python train.py --d_model=320 --n_experts=16 --d_expert=192 --d_shared_expert=0 --activation="swiglu" --router_cosine_scale=10.0 --lr_router=0.00108 --norm_eps=1e-05 --rope_fraction=1.0 --parallel_block=false --init="normal" --batch_tokens=262144
Below are experts of layer 6 (counted from 0) of a mixture-of-experts language model. Rows are named router (the router's row for the expert), down (a neuron's output weights, with its number) and show model dimensions 64-127. Each number is 50 + 15 x the weight over its row's rms, rounded and kept within 0 to 99.
After each expert's rows: "raises" lists some tokens whose logits its average output raises strongly, later layers aside. This comes from a sample of Wikipedia text that the model never trained on.

# expert 4
router:69 75 56 50 42 44 50 58 38 56 37 63 55 42 51 52 45 51 30 73 79 56 52 42 61 56 61 25 37 59 55 75 37 73 65 59 36 37 38 67 34 47 44 33 58 49 58 52 60 26 60 49 71 56 54 58 48 53 71 70 34 41 62 59
down0:68 47 54 76 44 58 46 27 69 25 35 61 46 41 58 25 45 29 73 35 32 48 53 20 47 48 69 53 49 43 25 31 39 42 60 35 24 67 38 56 38 50 85 47 57 40 52 72 54 62 44 52 20 56 56 39 70 69 42 42 57 48 52 31
down1:43 38 51 65 51 24 64 51 68 69 47 51 22 69 44 22 37 53 58 57 39 44 55 57 64 71 85 56 75 61 71 55 23 37 78 46 69 88 65 74 55 45 43 64 29 57 45 52 38 24 87 47 48 58 38 21 44 41 63 34 56 30 42 60
down2:31 39 55 28 35 45 61 41 61 68 57 41 37 74 46 37 68 36 54 43 63 40 66 74 48 48 37 79 46 64 55 36 47 48 25 81 43 53 67 40 58 22 63 55 39 47 41 33 76 37 45 86 19 43 58 68 37 31 23 26 71 46 63 59
down3:33 62 40 65 28 50 86 53 43 45 42 13 57 54 46 47 31 65 68 77 70 52 39 66 65 56 44 52 53 56 51 34 59 29 62 46 30 37 72 55 40 74 57 61 52 37 46 29 56 54 44 42 42 28 38 66 60 54 73 41 42 40 69 60
down4:44 52 58 43 36 70 39 56 52 46 44 27 38 81 50 43 55 50 56 82 47 34 22 36 72 70 34 60 48 71 44 31 59 58 72 40 49 70 35 23 42 35 56 56 57 54 36 36 25 20 13 37 59 45 44 53 63 61 47 45 47 48 23 53
down5:58 51 77 65 26 71 57 45 43 65 29 51 74 46 54 46 47 29 51 26 28 59 36 52 28 36 65 23 67 59 71 53 46 55 52 25 27 57 30 65 42 70 63 57 45 48 47 35 38 46 49 77 42 58 54 57 34 65 28 47 44 43 50 69
down6:56 52 46 44 62 57 45 44 88 52 46 37 34 33 61 42 05 37 52 56 50 42 47 60 56 41 47 29 18 34 30 47 42 60 39 66 64 48 76 33 22 51 99 70 43 69 72 54 77 63 64 59 21 28 34 58 60 40 50 56 24 44 68 34
down7:36 45 50 62 62 44 46 45 77 54 74 81 57 24 38 55 67 61 44 65 60 61 79 58 61 53 30 61 22 57 49 47 37 51 59 16 59 42 58 30 30 39 79 80 63 61 43 57 58 52 34 61 53 70 47 56 53 57 39 61 47 69 62 33
down8:38 40 62 59 67 36 79 21 60 50 45 44 37 57 27 22 53 75 48 52 54 70 37 42 29 62 52 50 61 57 24 45 60 34 46 43 50 68 83 45 52 64 34 38 55 64 55 45 45 33 46 51 28 30 50 69 54 34 57 47 55 60 68 45
raises: " and", " of", ",", ", and", " of the"

# expert 12
router:75 46 69 55 52 72 41 54 52 27 62 26 46 37 32 50 39 47 29 50 26 62 30 56 51 44 44 54 47 51 66 63 20 40 39 50 33 55 63 63 31 53 67 63 38 34 59 49 57 39 46 50 64 50 75 49 54 43 37 30 62 70 26 56
down0:52 30 73 64 33 53 38 60 46 49 32 50 43 60 50 29 46 34 60 42 44 69 72 38 34 71 26 44 52 46 45 46 21 56 25 43 89 66 64 23 54 49 42 54 60 54 61 53 42 48 44 62 60 90 76 52 81 35 53 27 45 22 55 69
down1:47 73 30 68 45 64 37 26 49 30 42 19 45 61 40 39 29 64 59 63 40 39 42 80 40 33 39 44 46 41 50 30 40 33 54 42 54 45 79 30 52 43 58 75 45 71 44 23 60 29 21 32 49 54 24 50 42 21 45 39 59 45 43 26
down2:95 48 41 51 64 56 62 43 67 27 34 31 50 77 60 60 35 53 26 45 38 61 54 48 49 45 52 26 63 62 60 15 72 55 45 37 57 56 47 70 82 41 77 46 39 45 63 60 55 57 45 17 45 74 54 66 33 62 29 55 26 45 56 63
down3:15 45 52 63 56 38 65 51 31 31 53 60 52 44 46 47 45 47 67 66 57 46 57 44 46 31 47 71 74 43 44 58 45 43 16 64 55 45 29 34 32 51 62 58 67 62 68 62 42 31 71 50 52 93 38 73 47 41 39 63 72 50 41 21
down4:50 37 49 51 39 61 59 39 67 47 43 35 44 48 35 43 38 62 50 44 46 38 35 48 52 51 66 39 66 51 34 51 55 24 28 63 48 28 46 34 56 56 65 36 73 73 54 26 25 77 48 48 37 20 46 22 43 54 56 39 59 56 55 35
down5:54 32 72 41 41 39 62 27 63 35 52 30 59 54 60 52 61 58 44 69 35 37 59 53 51 61 53 54 42 38 72 41 36 23 57 26 33 66 50 44 54 55 54 27 51 56 23 51 48 35 40 69 29 49 47 71 73 64 46 69 91 68 58 37
down6:39 47 37 88 40 63 41 69 26 50 45 58 59 39 52 33 83 40 74 56 54 23 38 51 64 69 21 53 75 60 86 56 58 66 52 42 57 54 20 59 30 42 56 36 70 42 58 44 40 44 26 64 46 47 53 36 31 32 44 43 24 50 50 37
down7:54 47 37 67 66 73 45 41 52 40 42 60 72 52 23 79 54 32 28 55 60 47 42 67 44 40 69 50 23 67 51 57 47 62 62 40 60 63 38 47 67 63 70 50 52 73 51 64 27 60 31 44 43 41 35 50 51 70 41 53 44 32 63 46
down8:42 54 53 54 35 57 46 35 32 59 57 38 35 52 45 63 63 70 43 29 32 40 70 77 30 45 81 71 30 50 68 62 70 64 57 42 74 39 34 67 59 46 58 64 17 58 37 31 62 44 36 54 55 33 55 50 62 35 69 39 77 33 74 70
raises: " ", "s", "-", "m", ","

# expert 5
router:49 65 64 51 57 33 54 35 67 37 66 76 43 60 65 52 45 48 62 64 61 34 76 08 48 36 64 66 41 44 56 71 44 36 53 37 08 64 57 45 46 46 71 72 28 25 61 60 54 45 40 46 68 36 62 46 32 27 48 19 43 51 47 69
down0:40 58 73 56 55 19 43 61 33 77 69 45 47 31 64 53 48 56 28 65 34 29 21 35 29 47 39 37 78 48 35 49 65 51 38 51 40 42 48 46 59 60 48 86 58 42 36 45 68 42 33 42 54 57 50 20 68 65 55 66 40 62 56 57
down1:18 43 44 49 61 41 52 65 50 20 74 70 23 38 62 38 54 62 29 42 59 40 46 37 56 71 42 59 51 52 57 47 42 57 75 71 56 49 13 78 68 34 56 56 26 46 82 54 59 60 60 62 50 64 56 49 64 27 57 58 38 60 45 70
down2:48 53 45 45 31 55 53 73 45 16 42 32 59 39 63 26 35 70 69 41 22 64 59 64 57 50 34 37 36 43 26 53 52 48 66 58 25 32 46 65 77 53 19 48 41 58 38 79 40 97 71 22 69 42 55 59 85 56 51 43 39 53 33 94
down3:70 35 52 47 54 50 35 44 38 42 74 37 59 66 62 06 41 76 43 47 47 51 43 10 51 52 63 63 58 62 54 34 54 67 60 37 36 66 59 55 47 27 41 59 57 34 47 27 45 35 69 67 54 71 69 40 32 64 58 47 62 68 49 46
down4:55 61 38 32 54 46 76 24 27 32 34 44 62 58 51 50 51 33 80 46 56 57 56 60 33 68 44 40 67 31 70 31 63 80 76 69 68 43 47 44 49 61 41 38 69 53 60 49 59 49 76 52 37 32 36 26 46 54 41 57 44 61 59 43
down5:33 43 64 51 58 64 47 40 26 42 50 85 75 58 58 59 39 62 37 49 32 62 39 74 22 33 67 46 61 29 49 71 75 71 55 03 40 51 63 39 80 65 65 65 53 33 50 37 49 47 71 34 65 54 19 48 46 48 66 74 59 74 45 27
down6:37 43 27 46 28 35 52 54 36 68 43 73 58 28 47 66 44 52 27 16 36 22 23 37 38 42 56 69 35 71 45 25 60 48 41 53 62 73 28 74 61 43 57 69 54 30 23 87 51 74 68 55 40 61 40 48 58 45 60 42 61 55 36 52
down7:25 54 27 72 33 53 44 65 37 51 67 63 34 73 50 54 61 50 39 42 34 39 33 61 49 56 56 51 43 67 66 48 63 49 40 30 30 75 15 68 71 55 66 54 37 49 58 71 26 44 49 41 53 49 35 56 57 48 41 54 67 32 51 54
down8:34 69 45 52 63 65 52 80 61 56 61 64 53 31 43 51 63 58 63 42 40 38 38 32 67 54 72 35 56 25 58 41 42 43 57 51 63 36 36 77 26 53 27 47 53 65 54 47 58 58 55 54 38 18 51 53 45 59 59 50 63 39 47 55
raises: "it", "is", "ur"

# expert 6
router:67 49 41 66 81 29 45 55 38 43 60 57 47 80 48 27 17 44 54 62 76 58 33 38 30 39 66 31 59 56 48 44 35 49 62 51 29 64 36 57 54 20 56 40 61 35 49 53 74 52 45 52 75 73 66 30 50 62 78 60 23 45 49 43
down0:64 18 46 34 61 53 33 80 54 44 39 28 59 57 49 48 41 59 62 28 58 43 31 36 59 59 50 62 56 56 32 62 60 50 18 33 46 40 85 60 37 67 59 90 69 44 29 44 66 59 48 53 52 66 50 70 59 45 21 37 47 77 62 24
down1:52 67 32 40 70 48 23 16 49 41 81 59 40 43 75 41 51 79 58 77 37 37 55 45 45 54 46 61 42 63 52 43 80 52 78 46 61 66 50 60 74 63 30 41 49 26 62 26 45 34 43 51 75 52 60 01 29 53 48 64 62 44 64 41
down2:48 68 45 48 35 29 56 24 44 51 63 55 40 34 57 54 44 42 57 51 66 39 51 47 58 64 52 71 37 44 43 96 70 49 49 56 28 41 20 58 27 32 41 63 31 31 63 74 42 45 48 40 44 55 58 42 57 99 63 65 56 40 64 66
down3:53 76 57 74 37 62 60 66 55 73 31 39 33 57 51 66 48 24 63 81 56 30 47 52 22 51 73 20 44 20 63 60 47 71 50 23 33 45 34 29 78 42 46 52 50 52 48 70 50 41 50 48 51 45 36 66 48 55 52 70 35 64 58 67
down4:62 59 58 43 82 39 52 53 62 24 08 58 43 45 35 55 25 30 72 82 43 75 63 59 59 53 48 46 66 43 43 53 49 51 75 47 46 70 72 29 17 67 68 50 32 54 58 63 57 65 64 36 68 51 53 38 34 59 48 38 23 65 38 65
down5:35 29 62 33 77 42 34 39 57 38 63 47 29 60 57 57 41 50 44 47 53 78 75 32 55 25 40 20 69 62 37 35 50 34 50 48 54 43 84 71 86 60 49 76 64 54 72 36 34 42 54 49 57 54 49 44 81 66 57 47 45 75 58 54
down6:50 67 62 68 54 46 95 26 53 72 65 48 59 53 45 52 66 37 68 65 48 34 18 65 26 28 44 35 67 54 71 60 60 50 59 55 70 77 64 14 58 32 47 36 58 52 37 38 72 38 46 52 43 45 70 53 63 68 53 63 37 61 40 37
down7:39 46 65 38 46 48 66 59 52 61 48 34 49 22 58 40 65 56 58 44 72 52 63 54 45 44 55 49 46 67 62 48 53 54 15 51 62 28 42 16 60 55 45 52 52 69 51 30 28 53 75 44 26 50 27 76 26 54 30 56 51 34 72 54
down8:65 62 47 42 46 54 55 54 54 66 41 43 39 69 79 30 80 56 59 45 31 36 47 64 64 52 62 33 67 59 26 56 55 37 55 62 56 43 42 46 55 37 38 41 58 48 16 56 57 62 44 75 53 43 43 58 37 33 32 29 66 52 61 50
raises: "ab", "ap", "amb", "all", "ang", "aj"

# expert 9
router:58 68 46 62 32 27 41 51 64 30 49 69 39 58 62 43 51 48 49 58 58 60 63 30 38 45 64 42 53 31 65 46 45 81 61 66 45 38 28 47 49 31 56 44 34 37 33 50 60 39 44 38 58 60 38 80 47 60 47 73 57 42 73 51
down0:52 31 40 35 39 39 58 43 68 51 38 66 58 50 47 33 66 32 28 50 49 79 56 72 77 91 67 54 48 63 48 47 68 53 51 26 68 39 42 69 67 22 37 64 44 39 54 51 29 50 59 26 66 68 37 33 29 35 34 34 44 55 37 41
down1:80 44 40 32 61 51 45 57 49 80 67 59 65 62 72 27 39 57 57 28 26 64 50 40 63 53 37 44 45 51 56 31 42 31 60 47 52 45 36 76 20 57 71 44 51 49 57 56 15 59 35 55 62 71 28 58 74 52 37 54 55 28 58 68
down2:81 35 62 42 31 49 55 58 50 63 56 24 45 68 42 55 54 58 36 84 51 21 59 48 45 43 12 65 47 45 43 59 60 58 63 65 36 26 38 37 56 46 22 58 62 52 49 53 54 48 50 43 18 52 31 40 43 57 30 47 62 28 48 68
down3:60 39 42 53 72 29 74 66 49 88 50 40 68 42 53 70 60 75 14 48 44 68 34 56 58 43 63 26 44 60 71 42 40 51 36 29 50 85 83 45 60 44 38 71 48 24 56 55 47 45 15 52 41 55 59 47 42 36 44 45 37 44 54 44
down4:81 45 37 56 58 26 49 53 40 55 26 64 34 84 26 23 55 63 34 58 78 59 22 42 63 16 64 54 49 51 54 70 36 52 52 98 53 61 52 47 61 39 45 40 65 49 49 28 51 76 59 53 62 74 27 73 37 49 29 48 56 26 52 41
down5:67 61 49 46 34 33 63 39 49 35 57 36 80 27 71 75 35 76 43 55 35 46 43 36 33 52 57 72 32 71 46 51 41 59 47 49 56 45 45 22 69 59 56 38 41 41 32 67 34 27 43 51 08 51 64 42 12 71 66 60 63 57 40 54
down6:40 41 46 94 35 40 60 53 65 31 45 08 67 53 38 57 73 47 42 39 71 42 94 84 63 65 51 59 72 52 45 66 25 47 71 37 65 41 56 35 49 64 57 64 53 34 54 57 40 59 51 66 08 50 40 67 28 29 58 43 51 55 56 58
down7:33 65 70 55 70 63 57 42 43 38 59 40 52 86 48 61 68 38 43 47 44 44 42 50 32 54 66 80 51 16 62 50 27 44 55 60 53 44 59 49 37 53 66 18 71 23 46 68 40 38 51 50 58 51 44 46 57 52 39 68 27 53 36 61
down8:46 45 24 56 87 42 38 32 60 65 59 53 44 46 34 43 49 16 52 42 66 25 65 46 42 60 29 42 61 57 35 48 45 66 30 49 49 48 71 59 56 54 52 49 44 58 48 55 59 41 52 26 41 61 19 56 40 67 36 66 42 52 48 83
raises: " and", ",", "."